config.toml
n_layer = 8
n_experts = 80
routed_scale = 1.0
balance_bias = false
groups_per_token = 4
tie_embeddings = false
seq_len = 512
train_tokens = 790300000
Below are experts of layer 2 (counted from 0) of a mixture-of-experts language model. Rows are named router (the router's row for the expert), down (a neuron's output weights, with its number) and show model dimensions 0-255. Each number is 128 + 24 x the weight over its row's rms, rounded and kept within 0 to 255. Numbers have three digits each.
After each expert's rows: a language model's description of what the expert responds to. This comes from a sample of Wikipedia text that the model never trained on.

# expert 41
router:130133160126118119107093127126146124127114147146087099116196160104139143137145140103147124114139115128160142079139123153142114132100132113144090179138134100123131128104136149113144141168113123061090128131182124115125130113130154142083138136092132098113167133136138125128124096104132163141172109152130143135145075098092096103124159193102174121153163141143113114112124119122097139175127100151127091132085160164108137172118121136119140143123108108129105137160146093140126131098068113135109151118135154115127109112138123150129141133128119139138117097129138149111126119179096177146117168116144149174127120134111151100118137165114122164111171148131109164135130136126100159097061132105134131152098179130157110153110100119154122074155155104090086129134149121166132132116122179
down0:117104107108120154107132146133172157154111121091110111109099111093151120117146091098116124141129130164171122129123132084111105103132091104114162115126097095136130178114103097157134092163127143092165077156141094082125129124124108120088166153121157123133155153130165136142133156147134113160141125106150170124145138120107162086111134101119079132107080094164141166126121146113153190131117093118118151152157129119182137160119111128116105085135159149137103148073125125116168119124124121124116131130159170162122153132132150119072140108113089136135143121107157183117114096136116126113158116136109144113134145149134157157093144138133127160129076125098113127128090171106153107113136145143109120086100200129157134125126155110107152138132120082144114126143130181118128164141120136
down1:076116144124141117156132157138117116104088175118138114100142147167135122127142170178114127126116096098122083104137127136162122165104125147122084145169149164146123125108129112096104188101103155132087122114152148138129122143141119132178123115130117151139123107091088124120124117109129109144080162094099119104155138099140122125097152116166163136138129113108143117112140123129153099117122123127134166151165143107166179133110129096178094083110117172138122185120124099107146103130192136126135135154118119109084132085104142105109102124097143114108123125134075133103086112083130100141132108136102145102098149109132100140147129135128153165137127105156126150138114151134147130094107136147156090116065120122141160148105141114120143134112176124174128115090119109172163147127128072
down2:152185118119147113118130180147110104123162120177174133098158089150124132136139158124146115095083106122071160115166154153136139105116144054133116125110159120113062103098138141126137099109122103130097129156124105140157113145160125141120103117128112142134148121139103136111118111141111158155127131114175120116178139105146156113139154137118149194118140131141124127110120099151109140148136106158113149114150092125110146149151115137128113141188196123103129092153099112117152163134129090128132119128125130125112151118101136122140152134134134146113087154119123118146189136159115131080148120088139116124089188069166103122116113147094133110135078116136121151150123138098114155105124100133132119075096098106143163129152121108143166123151121148132132106093130145144121168142083132
down3:116118161138116120157164149147160122135149142121068118155126176145078145099138116170069119115110121118146111166129124155117153121112111120117111143136141134109121141113086103170122115140120135092118157106174084094134119158208171159137153077090174150128118095142159122151124120109165155163118129106112106131162154126108103092127154182110120081164142164148123134106149142143147129183094102152114079144139142148107150145132145158162145130126134098136106134134154137124138110140137083115141148142143147167155151116167110123071089096094136085195135138131133105100131150131123134119133148154119140114127120134177140110106178133152108125141139139111133115128133104117105099134125117129116146133121126136108136118105121117123122103111134179084158124173078123136132138132111131
down4:154168106125161130142120114130093169165116115154146134139125132115101133137170154117111137108102094100091113091166140147111155137172099166138155113161135119163128129156144135178180112128175139128130153149145127127110111113130155145111148135078155148133123164106167141137126147109123112177158112135105112160143169123118149113161127119103126090142131115163113094134150126132102124087130105099171101159122128114132153130129164130180101116123145185120132146113118109160083103120121088119103157149107129153125118167193105104148111128155127130099129084106103108118170122139105114109131155120146156151112139115138156192131160121131122129144152142084145131135135141126134172162083088139115110105127183162123145100185155102094139141108099151115105120116109086145104110153152123
It responds to: Units and common nouns like km, medal, team, species, plus inner syllables such as ov in Filipová, ron in astronaut, om in locomotives.

# expert 49
router:157116148155142184079130130127117126109085141125126117130130098129133121162087080166113138156122120069134153118123079155178141163083117152107148105095142133128155115169126147121176078129160163109132130082122113163135119110083125109152081146158111096127124141119100115118114119115119132121107139158163116139131132152138103146138105127099117150111163106154146100163124135091091099174131151101154173150123145126164122122132133089152172131150097149148103097145114108092136128148144116150157162156090153121086124103142090117156121067138104128144131137107093100082145128125133142143138082084097116116112180144104102118128117137164104126135078127120127137126178113111129151118142165134159133134093120120159151078148121123119161127117105120113161141128098116130128113110137147
down0:130107131145138116115132094091154077101137129103161142095101128128141160161120065115147169136129100097122142116132142150121108145116098114186112126125133106140074143151177185167112098154111128130082093150138130147159118115113116136121150080108149102109142109155123084133099163124139111132133144154100147124110132148123134121137106132156135120121110154098152094134112165110089160144126144081182104112125101160125145123140093097132134134107136111120155129135174122096108180147137102136133113127107116122162128091148130134107145074108145161130109168166174138131187120149123093164127132127129149111118147132138105146107148152108077115146154151097125129113151100166163118124138143165129127115104161175146118086099148086125137094154107131170133191146148132105139125137151130
down1:090138131140079128157136120142096110173124121123135123130136149133091124110121092100177165115139128124137141178143131075160131108117123148141110177141114138146093139111146123102145149124162139108136147110147152117125168121080099107126099112118137113152136105110130136179163106130118117101133116154083162084147097167097122140106134145123117157118152165116117172090147115170051128125147136116112113093127140132131123174132138101161142095151133078100121126172173126113105134115121144099117123129113152112133143148109118090131168085140154143123122156142150146141176128105164135159130092162084163127127147157172147161093103117170143115095088135100101125102124123132114143164151142164121081150148136096102156141119094092100146151118121122112143161090101154116161115112130113
down2:103153088150162180136171093143147082154085129101168127145156152105131116120170103150120100136112158099143148121146151127168134160151097118101150093104117137106116163179131125171141141159125111119124144139147075118100100158122140108108140154148134128122116096093139138133152112143114144115102091158105135087140123139176108110156132127085091127101112119158132119138105117118140149143087128121139122139112096150116103106133118129113127152109163110100129085109109124183137103131114136107101212150136103151126130118141149118109072125142148171156118157131103136154133144107079146124108099104146163150138147131114141114128152163097133114091139156069147115165123152142125131158156115147171151116136118131123152169150136114160127190134086102114131103148103119110090161143123131
down3:113076121139129129133136113136114122098112126114170107131114134132157124144149157115124091113103126137160142128162117145151165148124144157170111168095152107139112141125095145145132114112138198147141111137159135120108112080135146169109160139120135109135104106148155124102126142132119124164139134091125129142148112135138120094130151118107141150087122117190147087104122092118117148059110185111143160101102133134118108142136110113169137149113079180119110151146120085124099121146123145121118118103137147104107148123146142142156131138116115175100139138167160158140099124111075085136137122177150128101116124102130163171140116064119138157119165110119134108131108116172152188180154117082095115127143127119092111155139127160150157121101149106179116079152122114131093138122120122
down4:116131097132093109102097159141131124141109123101117122094115093111094141169125100134156128139177167123128130160142158124138154127112156158134178123113119174079116120107136157130108135118127143087150132130158122143099137105087092080134114126108107162126143138138103118121144120110131107133121162105088125141112121131149118110134109170108114107144127132141076151161141109125104170136149116112121107135090062146177163165108158120119125129103104137083100063119061093156134101137139122141160147145091135178139110106154172145121133107125104139123154146083060124110133146139082116179168112135127166119129149167087115137109124120142128133102089143147152133141131098128092116120161131139165090123101114143083141146170091139113098132128115117119151147144133128107120100127161126
It responds to: The words and, in, of, with, on, by and possessive 's linking names or phrases, e.g. Charlie and the Chocolate.

# expert 29
router:124136147095126121107105161083158169118156077129130143128141122099127123137148155142131136082131151153131120088138125101148133096161119119142096164141099148125131144122138125106154114154115166126127127095160131086108121103083183150136141113147134124118097135130135091067119129140098105120119114174181117123126102142099102136088115139161129137130065130118121166132142099094081158117089147168133148120088164101130137156086151159142086155116092109135142116107120143137152126138139132105108114107092151089118129127121115163133129143152109105130136147199086156139143123142134122125138146102105143073125099149129198097146117118140158114094134123126169117119091143112151146135124129150132122133134138113125085179115166169080166129144132123099126114106130155125087133136191120
down0:151133094107121149091119104156138145149126095157148134142124139096134153158148122121137134166115109140129145097113105139155131110134124079168198137117083120148142140159108073154124122143134118143145135133120133157135137155164107155093123104107148113090129134122131161119108138131145162114182113115143119155158152147135152122121148158120117152122098119120143133152140142204189109153095095092110119119158085131169130115119085125120114092142137156107126125085142157163141155146138157088175129168140116158104143121156117148103104141118137170151144168136100112145132131119110108131127115139115106121096134162185091115104128105062112110133134084121092125119103137159145125100133113144144102117160147193141108133128109095160142130186119134105125158129139127149168178127090147
down1:129107154120094105108164112129097170156152096133126100123146142106114172186115107106172152137171107121127119142129140144145110102092133151159111089112110138130095144167141112087125090153132136128107106088097144125146151133128150116120174102114127071155169103106115177130114069112092065119175106099163133130112153151130108111074156130148108107153149130138145088126148136147106128160160104119116137129131141105122083120168153135169140116165146121096098113116152118098144155123124111094145134122141154095131126141082118151161113152160166144147128166119085149112132097143157091100140152101141130103110103146153165131127121145138126121189116116125112147097142150112132146151103126119087132146128163118110116132114148132110163123128143091093142112116118182167142153144158122
down2:112098111148139139125142142097135121158147090183089124134161097150153140154114100090127099174133130139101119102127133125080137147131169126137127098133116044153124114126120137109136142139166114099059172120093173167111105121170127149095119157121104147093116106143095146122129145100139098121169151146150109143113137122142120104112104170137162132115119146108102135135138164118113075133180118141153122114144113131120121130125124103137120122125124091131147116114114116092144109120111167112135142163138096157147113138096127148113084173143083125127082126093111115121117106091126156129124151112120104122131189143132136120175133084121070124142122128163149068106130142150159156111098146121109138083135147105080138138105144125119164141125180122132108149114121147152175134138138086
down3:131087136113128130124097148140127138146161133066144147134128149125102109123089143127110126117135136130144128133180149102100128094083158115148132101102169181077136074116125157127077114142101101136153171122096105120158153139134107115128097125193130183102110160139120093139126125138125168147127084148141112132092172106118140107120119126156169106144115130114161090105103122121116123131136117161127096105118082097127162141113139133105160123117122141127096089164114125121118100133147155143148156089075144082155100138123080141123112122137150138119077151132134124136113112117156148104098129098113133121119104149124112085145152109145168102106174092130130137145079116117150136167169071140115163108144120129136141110123142135119142107096159159094120105098110175152116112115085139
down4:118111129190132109154145176142109136117109113130101114110116157132124106177134110154146086115133122169179115112149142126091153143114119123137122179151117147091098086164129094065124114153108092122125123104151159110131135151121129153116155105149125120099122122144079145122144136113136126157130141097175164131128154103128107116119140136145138109129129144136101132108113135134138091133111124143095103099156111124107133119119112111187097105109114101148153145124166103090148122174111152113151112154150074132164143136172096171119138143143047140144125100109066146109161144123188129127147140123072102143109120117147096113142169078164108101153155098161124099112154149135123135131123155159142089143130147116147112077146120118107124093139139131105102141152116122135134090100138110
It responds to: Abstract noun endings completing a word, such as -ance in surveillance, -ation, -ment, -ship, -ence, -ism.

# expert 6
router:104168152121140123102136167077162124129122108139127136162128102178117150087147095093131169152142134183115164100133157113145162089118103107097106088162115174118137096153151134105134063151099115139109166117134143133118109114080136139154112115149139125144085132125158126139115125121108102123111127152115146079130119116128136111082111155132099137122114116119084130142125122097088130164123120155156130143165145119139126116114167161127129137115149075135126094108117123098129092099136110137136086149116109135074138109122114077158126146178089121117118150157118166099162109164121156134134154146116123107098182145110084117123106139151156125154194120132113147161120150108183138147135165154114083133133117135140119189124139131147130132148116151125149110088116133082126124102124136
down0:105105107142145102138137125131146163119133162200138093130088133112117129131148135093134108159152108151167133140115122133134125162128132120151130113107163081109103124128143146150149148161136129170121147168096121167147107126149156074123094135125114158103115160111148086165133083150134103154137133138117116110138164129126108067132122046106134101151156139108140147128149121087122162126127119121124111108123096144135089098160156152149125117118126122162136107147154163093115130118109120106156136112095116155140172155163106066154127099133130100119057123115121122145135139133126115113109167126148123154074119113114103105124142139130154169122139156195106063141126144117120114162142133117132162125096122129154157110152124133115146171144142149129108083110091133085142108087107152
down1:128113138108140132128106120127114084159132109130155121157150116119115127136128104097108109146123076128191154131135140131131131087143126120122142125127176127146105124089128089125154136149142185146096141130134125126106122114152121121124178088117117151103094148136100122090139163165101135089131152176138097126132106158112157086138124095077113108096094137156114099172120141109102142132149118101106135086087135140142101130120140120099143186165084144141138104131061108092179087138142185147147113158125143129097110105117129109144132088129150112134141149112155109136136108156110117135115130113099161146134092143118162095160139136175111129102145099123114097131106114150186133137125166158099118146096136119143125144147186138167089136108096108129105105154148163122103110103095097
down2:107125086104191138144143153151118103151125127135140131134152137150139152153123120094170102122146143116153152151188115145118167117107168131139105126131159151142146152147117149112131145127101125117115089101127133136134112142142167094100128137169100146123138179131135171092104084124117161126096124142114151109156138163130127113137158070089072145164116103126109108097113166098142101167125102138102126140094102141144138127121193164149114150163106104118067109168123146087156132100153114137116141119093147162154193117107129158157157102154092122079136130133146131123093099143124172127087152102139143113121144126100148134134103158119116110114113078128148146124128130083092140164117155107153134146121140108157132121158181130121128108156133142132157134117102117130131166168129138
down3:134084112114128153110136162114116094108158088148152125102092110150122122133125128131135145129133126116109124136137127120121098130121115113102124148105175129128134121137137103126120105196132162091136132117133114120158158126097139155153115123101120108151118069114162144075146104123076122163096096130109145125146120094094148088138099099142149154092140116128120138150067172056156153133108118083137180136123183168109117145161103083096090139100144112122145105173122104084117128107119157130104114086168115128156107134088132132126108159147097155109130120183112152153112123156115118148131114137111124112144184112101112150132114127121139130132143084142144132124142138106136123178107123131144084120096141108131134100128168086120184160137128168141152096177131131141135128124151099
down4:096102114116130084127124153109136117143138154062124157144186097169167129115131126087088119137114120114192125136146144118098113120145135086165135127134159133148122144135121136148167121140125067107107124189145115142102109109134116133151147139139121099100133139135104097076121137106124098158130116097176107122122129116131115169098118121135114082145163132101138121149134101142100185155124114147140105166142155144207115158120115136106142134154163102120120138154134131119102080148146144190107158114145160138077102152100143109127089124115137127107105116147125081115118106116135095114146141169120133138111099150105114148149120184164093120137110131131151140115116093140126075129089120144117134182157130093143132161136165122118132102145113126168102105105126113125136088124113128
It responds to: Determiners and possessives after prepositions (the, his, their) and adjective-forming word endings like -ical, -ary, -ian, as in Political, monetary.

# expert 44
router:124146128077143111114095156116110093113097121129144124129150108145110131094099130133131137142141083114096150152128127161151112145093183164147142106130087113119162149170119127106119107085152138168142106112134100143137132129130134158157152144135135178123111141074111117138117105137127160159137141134152159142113126135170186192124125088156156117143153103123118070135110151149132116127120124126105165126118156146142134163164120095135158151147127137128126102167105116122157135144166111104108149119117118142125113114158102106130116122090146132174106136108089119140101110129166164127073123130105112089079179143155090127163104122160144109142092121123087166111164120122147140100108117114163135110124108133165171057127119082064122146122126131092154142143108120151122145120124157
down0:134165123135121119142140119127104135133127122113125112128056149112145138141119163136166130085158139161138108158154146143130088170129076167158102128156149136098139140154067157138114190178148104131135134133119170155119097150134119133125115160126143160075092069123136088081118129137140125135161139155154138130140123162120124114123135114155145108126144170144116130070166127115156163123116150093139110156135062103084145154127157112147106123132187143121096141115181144138082114151183138101153126107150143108116125119130158157104114132114153169156141145101096093137121147140106090125154124167152127149122108116109157118098135097119130123138137109126133098117135141121123129156196122115143140141162073131142127118120124103101102099147150147101153122122145142148132109137123100
down1:150152157137082151147131110186063124143120129116118111143101147132111135108123145132119113121137141129141148149114158109082118106129135087134139124112130157153103134065133148129128092149148102086165156149136121145159132162113154165118109096114110112096115121120134121098133116136123143155133132113117132158131129095142092129117137124082102127108082134140129150124094164092119095098122175126139104142078137141166091095147165119160107141119153067076144104114093194122145089153139129074137111140057126107095114115140171149144181115132095175126157132096151136140140125165129170118095102105104139105133153121144129113130116134100132135121132120117096159127112138090126142117159131147123144168149143146101097139143128150153123150121088111139125130097081144142131154170092099
down2:116148118111081177094105115154163155151122110119121130148128116158123121139131149131082124140101140148156113164126151123151133156111127116137087099150107123158154042112118144146122128117128073126128137123160143139141108145116135159125116129132120173168161136111132117113120106102157150098124127124119122143112122176120125116171176151116147131137104124099116114133111128108088129134154153146086126113158166141151137146101147171124151116110132124154148126120123123102113130149119089144127098108167110060120138104100123111137131092131106112115126103154130123169144089168089190104103159090084171145158168151097150072118120130139124177082123130126132130124127107123139154132123144140103181137198134134146126154120115146116104128109063102100145111084131173132126162153116130
down3:108130132150118109116099114160134119132108144125125105132095135101198146078106167097108132155120135137145187128178106105159136158122115108113155140139135161113097101170129112135096092131066148136145162129126140085140127095072148093109090124121125103164128120147113098162098083135132128130114164119114144094104142131146110141129128075146107138097103148078163127123121135120120105151147147101130142104152113133129161134142120070102114094128126100156113175143117135132165163135154134135118130135136111115140125149133111142179116103160136141127111073138113108099170091142110138109065088081158115142118118117081136063113104132106184150134131114111150135117099136117169123099120098135123105106093098133109086141135149132135112139124147118121112112139165098150144135119094136
down4:114114120125172144081113129124107135137122125075132125160123099108112171145120146093092129123146108143114136141104116159142142121102119169115126147173132133127107128096123119115094155156084135151176104147137102115121106132147138137151133138128113103118129173102145125106164141154151137079119127108099159137183145143091113094133122117143129168118154133151108126175089137125074139123155117101127139112100144121130106121152097112159115134097140110114143172112101125161134110169126143126108140096163105136150157154148134140122105153162163146124133152093109126146159136124089165101155141095144130122097112171133126128137113179141145143150097159104153159146152101075141111083143138124130172136139138116067108157109130116137176175164142099115115196143135139097136096139182071
It responds to: Prepositions and conjunctions starting a phrase or clause after a comma or noun, such as in, as, and, since, before, after.

# expert 32
router:129075146136146114096107184115133147132148139098099077161129167074177114109155166153136145154129123115144117109139128094127120116132120105125080153143156104160110155103110136098142134112109122121143111108106133106132105094135147144158128085122102130161128129104121089110124140162049121133121152137142133136156102113121112078088122124151126095131105176124151120143128096115154127098132149149134118130114182116097141157135105151106107153120092127150076144118094156096135108142117135105109120112128160118115106146129144106103109169136125116122123107140092088119159129147153153121123132134115149128169082124178216149089105120125121130125094123112134164111110113135096127094113169080120152121085153125139106162110148136119120162112140146114094116113140183083115113120165112
down0:118147111118116054123139146123135144138124126133101124160128147083119119142155084175156201125137156138089167122109126143096099104146118143152112157117145149132123112137153116182151149101162129142130134166101131096102169138105136167130094157149095136137066101159124160143166091133109103117109127165111144101088149102157081100148127141117099126144102121155158124164152133127119118129116161132153123165148158118116105165119142148124143125121155120140044149154157107124114119114124126133154122145174128092108145124100107151109182107152135121119119100145114094140112182141159142127163148123131103152133119143177116118132140115116117103159127121127099141131127088089126121128079118107125103144111100129113128131123153081103110102074132130101113153075133165114130154119139152
down1:140118127120091193119113172156130106162085148119150114143150119139110153103123137132160116175092147098126098124109165142130127081141118146107120150128110139151108119131134162152086154179131094170092140099186121160099103138108091121128113121089158111118106147112134133140139083129159103119106128156129118131152151147138074147177134101130122123131158065137124110128124124132151117160133120131148126118153141124188139125119140108096129122142103139128101135125150121111132116143133120128135138182067113172128129167133114130135155118135168140135128106132142151150154081101143092124073122083090116125139145102117125107132121170123093067125129143122106147135127104128150129121144128151124086087147096106147129121097107157124117133099094119132122144097116109077167130166085060
down2:107128129170070098141161147083122108108152195109095142108118132143127118112118132131148166120148139153124117070116135065092160164110107112137154133129096173124135083139122129114103150134174121161137107123187128109122107129137094135155073148147138136111137166135154132072110126148084103103083119117113152100103140100166099124132119109152116125094111178125095110126147142101128139135152119182160148153076134119114088158136110113124092124174124091126136125131106090099140135115110153141154136118162113135112117122090125137123116144147136142138145098148090100150137100141126107155072123130164116073137131104133112158156131107115145134167132086131154059101115140168145136131145124141147130157107099142134148150146123113151146104124152146132139130144124115162094140138154133
down3:106122130186098111154150110090150134126107125149162123158109137183161116133160183101093134156112121096128125100148165108092161122151128142107152086129135165153128094133128098107123098133121105152128115117139121094165146114108137169127154135076103118122106134121102119158123146160114141100156146138103134132124173163123120116090117112092121160098142131115108138123107128132116152109164144125118130149130093130115100142123122100138101117113130155099131138110115131129107156167115133153139125133147099108130106120140121075158138093130161134095193112100097175144133108132104091101096175170106127115121168112121105178105110153113117137100152125145074103098135153146141140056133119183152143128084111151148194155138135136133142113160102166087121113165139148108131113127130102
down4:137105135124144136156124141117090163118114093132096107145141128159123124085125112153146090153092086133138079068118142098159108111123105133145121150175129134102097124118106114148125107107081157120140111131143154068152121074129127193186124148118094139132136130095122111088134181108149105120112137115110118106129159123086147078104130150114125103137142133139141156136133097104141139140122097134125096116100128181083143165160138129161130156120101170166126174119120128147133113140098099129141124109109131107078131095121123109121136143123115182114139113162120170098134133142117146139150158134087102109112134093141106133145157112157086142158130133084144124123122142136114100132109071111091139126135096125103177128127155149124118133128129115127047124184129150122112093120141134
It responds to: Whole nouns or word-final pieces naming institutions and abstract things, such as Commission, government, election, system, Cup, or -ation endings.

# expert 27
router:124154134128121150123116145124114133096152104098103176123110097123136143132144154120134138125141113190146116103130132087151117103126101130123102153147106105092130115104188150090144126137096120118137098139120125130157115102114166139144125124150112115137097148117133118121117147114066103113135110120130139145126157146101132117104111107131117137150103132138119161119093122067065188149116088135136157141095130165122137115152159140168132133167114120163112087088165142117141119120131122113104116097092146065131099142130102080160090126180091125140121152147122137142128101162120104144086160151151110106147112109129169115073117108170132153115186105098141124160120161118153141119134106163158118133124172121146094165131166179112097176132106116114132131097182140131093110126130126
down0:137139114129114126132125129091176144115149093126117082155097124173128108171084118123138148141067159095132163127193069107120153108115126131110148119152109082132138171132111131146120086166176129098125132121147131119158133124137110098139172137163138172124114124164116142146137145141143124100098094159129114157117142121105147123129133147128130107122081152132143129118154169123152090135126102124126156128062139105173129093142107117129112121120106144139160103155161100166085152106117150154093127125115128160144096114162157103159087117105180104131106125151086120160110156131136070112115091121152121088142085136135143099092152142108110086151122079121119143099128135129130139144123162150128101108138107121143148130119140107120142112117135162158116086127111138147132164129148068
down1:123179159169139132116120134084167108122150136157130093159131141132106138129125103116090116137134158135156101129102131149115153089130128163133091122121090141103165126135082151113119096125115132098108132118121153119110125154100143101097091148141086166120151131142101109104148132125134143121133136148099148145121145137078154142126104151101139118112168165131084087128142176115095100152099156121113175174140133128120078145092192146131104145142127133075122074145110104098095095106130106084154130163111122087133095142136125160158121137149115109111170143126097098102091092129096149128140158125123113125143103137163122131122137150148135135106162137141099099102115150133128090181155120164112131137117157139154116184177133117129136129124119101109114163116096117126132073148144077
down2:119118133127130082151100091170145137127088124109120150123064181077124147175156102124136135110161135156103154134122139121130108107111101145115156099152151092063121145142126150138142140092156136133133170165140171148145068121149141134151175107133121108103119126118169136109166117094157105081108119103116127161111097140131125104107106149121116126145102117132105135161066111120119156070143117128125098150135106144131105180136142117104153135120112136106137147159126140163122141166180123087118111161120149172124108144140122188081146109094111147112141159131115107107125134128112079117167093149124108133090138146089131103117122184133117121166123140089126120110103154135148105147141108133136138157118103176122124135121109118107144161117165150113142094128127123117145086122141152
down3:109103134106092088153120124144134106122187126108133130099139107145108118157147168175114147126112082117109117118115134132144129135118110118123141150119134080113153159106143093151172134129069069105160095121102098115151129157161114130158128116111162124107162134078170107125081158104189137105111116142146166151112157133108095106127144119151139097142143100142138142149121131171156126104091124083123118142103135142108154124143124137147172099110113123111120135109107139140132134111090112137132051157129170135126128108109171113137139100114114086131158116138123162102155144048109113116133133148088148117141119140112163120104143108141134158150076110124128145116121139082123114103131134099130154140117079138097124075122134129134117130134131152102152101152161094074121107152147161
down4:162168140090139104126113164159098111148126128171135144117132154097152117147131179126127144124141148144102152137157072126125153125137111127134125147097086138121104133123113177160136153114143079147185145142081142113178104106145116106112120104144159139087113128085106125135110143117150129128124127125111107161146128149120120157103130140118112155091103119135215158146116127171126163103110120118160103118136123144104119101094113152121188152105150133147096137143131162168143141081072156136123147091136098147108156136159135150117149133112173112119141108128147121126141120129081113109091099108109122089140147169126160141139138128060150134138127117071155164142125159122114130077130133139084085115156116117140126157079128098113140144117170110139106166115135138133139126117139128
It responds to: Suffix and final pieces completing words, such as -al, -ical, -ation, -ment, -ology, plus quantifiers like some, most, many.

# expert 54
router:143144128108165130149115128162134174109094128149123133126121147101140131122186188122149122160113111102127148082122112129165174136141133141138133154119181114113164163096117091118100155146085126084152192147148132120165093126167107113084140124123162127087140150123118101150124125112127127126167150151092083156145070132130133152091146112112115117143111141100145119123139088147154125141143105147150126138087109138140098127132092157116068158120128149129125130119144161127147100146178108116128156167129105151156128134158156180115115153135083151110108101143113149117130153143092067118095143092142106181139101137121182106104125138108065124111153135116121155095089147130115131136115145133104128127127103177115142153123124130129106129117127097169099148109121129127160141125117112
down0:101111136175150108124119169143114097148146128125119078137152123102142084152139128125120120109141120112153100085144127136113124130127154107122100157163127093083184109134134142131119126134127136140117095112104148150144158142092160120167102135085158096136118152126090129113143163136117116128129193132133156141105151120080145137120122123129097126188112164086111144094147160129106138091130170107124149151114164141175148114156155142151125104152141156118135139156099130130119161100127141100102152097159151116123103127110141100189157133130185150129178085094100099138144117139135158151124062138143157114128118107155116118129125124138140128114147139135152114160131083163099101104108105106213120121153129143156112130158134119126159179121131134137149145147129085142114118137164168
down1:144098136134086122119119108118108139127164120130121123124106140115144166138119141123219143123145141117087158138085151143134096111079101107134133177129123154126131108167108139114137071093132118093138138123099105135137095103091092137144132143111111129120098150076094101162092069125151143144111134122115109151146154117125158151091138140104164135126142156155134081104121095119112168120172081141132152115136137159097133116172135109173100190142133157116110077148146135129159147117136165140121136144099153158126130163138115114154130119127135125132131180165107163128140118097102126169102125133120146103102146142124165132162112126077145102090116120116138156130093143124112122123102109124180112119106132107150109104122180130109145148164119147109136084122115123136122108148192147
down2:097130149128068121136128134152164140089129158162134084177109140138125113166131134146137142157138156129143087103063090118112135121117106115119121153123126151143113117150162105096152129123145131109098100146126125166110070157137120147161110086126146103138128148133133146162109115144151142121130106130128113106102103144117151121114150085140141126111101134119144162133095129107128087134130115099106111145138163043166148114146135144166073106132144105113120136132084165104110158118120090104123097120145102107127146057158163104127149066129179097129166134108100140068166132117142104131112144130157123120155115099125117125125158087138156166118107112129101138159147078136124129119153189140143157120091081161116110139121134133164140120142148110147123120100116126124145141108125130
down3:109100112090134097090176128139123129156131151098100092121185080112157135177163102154128122115127105135105101110078145141169139153092096126127137119152137122142161105115157136128157128129158098123112099105109133099100142104155126116132134192122106127148132143101130130112132113114150126145144128104136130122090122085182146135138130132139100117150132143132145169119102115134114117095122118124116142154126129138187104135154113107083079096135081108108117118111127107116137131178195107098164169134149156116148128119086146160146138117111132102150142176101131109148110151134124152146130129100070105113145165149130103081156127143153148128146103144138104163129107076147106137102164128155148082133129105107139124152122099103114120177155092140148106153150131106123078095083131138
down4:147163149117118154099099148110148117102169071160145177167121161185134157132104130135125155091149149115087110118157077101151100130115115124142142142128115107153119111101175163159087139113081112111150115133099123162152148183114134172103150143136143124139133134133140119113098128106118109099118121155135124126122115126082121122145101174135127197099080108109127085165090147161121131142072128091140130134115096150104134129129118138121134160121131156117124117137139126105132103121125078144129098174120119136076172109126129114137118126161099155129150159144099126178159141150124150112167123135146141114110145136152079081091159159116094142154112157161105114123099115119140153172145095116149119119133139111149137152125136106116105138126101152144109124102126092084151118146085126
It responds to: Opening pieces of ordinary lowercase nouns and verbs after articles or prepositions, like occup, surv, car, laun, front.

# expert 55
router:126134151159112104168168079185135131119086134159123165130180119159097146091141103124124101135137119136147131128114117225129115126105152131127121107138138143175149178124130131126150150111125153109125123087134128100134130119187116089106152126097101144153094141123127089173116131130134128147140147136166108179146109157139179124104162131136113132129150117123128127151132127131159098102110125124147128140117111115123101119181084154116158088115128189145124177157099103163127148177147121162092135163135099107138137141110139164128166097117131140129133115126111108137108137136113099135079139074120165167121126095169158143141107145095124120138132117138121137129128102100119138165122097122114128183138159154166097134147108128143185117098137103126142106135096141140144126095121113
down1:141166105132098141129095107090147115111089070184155099177172158152125150168136135162129176130123151142159084123112147129123134136123109152127105094126100112164128093113129153105117098158143171125148142126093108133126131140160123133154150160109113141122134145125165161137101170115115128097105132152124138107136123116181119124139172121150128100115156137122127134108075098083146101149107112138101116118074113121118127133149119164150142104127123124108125152112129176128130101111127114137097133140148090110107101137130165111141147129145111144126155138087082062115126113141130166142124158106155101143058132085107122124163129111106148162133145141159058101089124119157109155132106106130113150180119121140143110129124144097161113144131115108117079157125107103128107117089094109
down2:109108158097151121074173132070138158135148156119140147107123165098139116153100135186133123111137146134151085117141125099141158146139116096127090111152153131119124126151134085130125178151132139205119106113099125164155133137131096171173119122133152114146105131123168114136164128109127134107119152120162145156120107133099156157102124126120130148109142126124133113094150140152083167081101130141093154156166137110075129158109127110110147123117148118151164151161130108129117078117098152128143134087108167154110150099128154120159129151204149154146137106157139141146152102130128096117118121144102107141109137139137127152159126174112172097107108101090129100088108148151093118125092132148116110139115133119157129135146133132119141092147143130066080125096090131103128119133098156
down3:093083110130173127082175070147147170119118152112122161138131155114148149121145115102140111138102109089135142132179145106116118095130122105103159139139121122120170125146137113166116161153137153136179124124131130105120153146167094092147119120101105126093132131113152126175096133122090173118133132130135145111138167141160108161157160127127111116138128168132082141121125127134142115055119108187075138096098132150071125142122140133081123159176101154103100111100150141150154135145128133092109117151133124095171165153151159145111130127121155118164132111150097153129105115122120122139139101104134153144167110149163127100123120167169152133113129101140127120157108122148135135157122117149151138093127098094150159126125166139114126116069142108139143111114154147074095115095153144
down4:108160072115144078077164151139131108097075087112173140108131128164117147123131177138133107133129138142126156151112145106111104120144163065122134148092125118124151123108102126131139083147103124131126147153134148125116068134092135121126125081135099161187110147139143110092125128117103171128138129120142091140108112090106074125107126107104089109163105114122143109113144088166137184116157070100154116114111134129134120105149140121150113132111126125112130141117129082109091143116107150139136138124155134139113101125151145161187111108089124151099161110116146185139155134082083116149108137154137121120118126154109102093161146113169142136111129135155141079125122110159119153113127167148134139124154151141119181102152127122167152113101147109145128116119142122144128111117139066
down5:144122085132082129146150104156182135125096111161136116113176146162108153120152126134165138138123167122140118111095149113111121133091127089137173137137088127173153124100114123074187172117154142087151117083098172099123077118128107123157122109156112118111129137122147157172129088164120094128111141153143117109061137107130102102122100123116122129113081134129153176155135163114150139140123098117159126134145079106144103076143146150119119113129114130101114142134140112121105118131070118161136115142117110139136149156153109115101155112099138115105147115089130106122112099149110132163150115121130144113134152125155151108105187166122120113108104095101132132132112085175138134169094089146153106098148150126094124131138130121124153126130157128134086100104151166116084110123123161
It responds to: Lowercase first pieces of longer words, typically prefixes like pro, inc, rec, reb, le in running prose.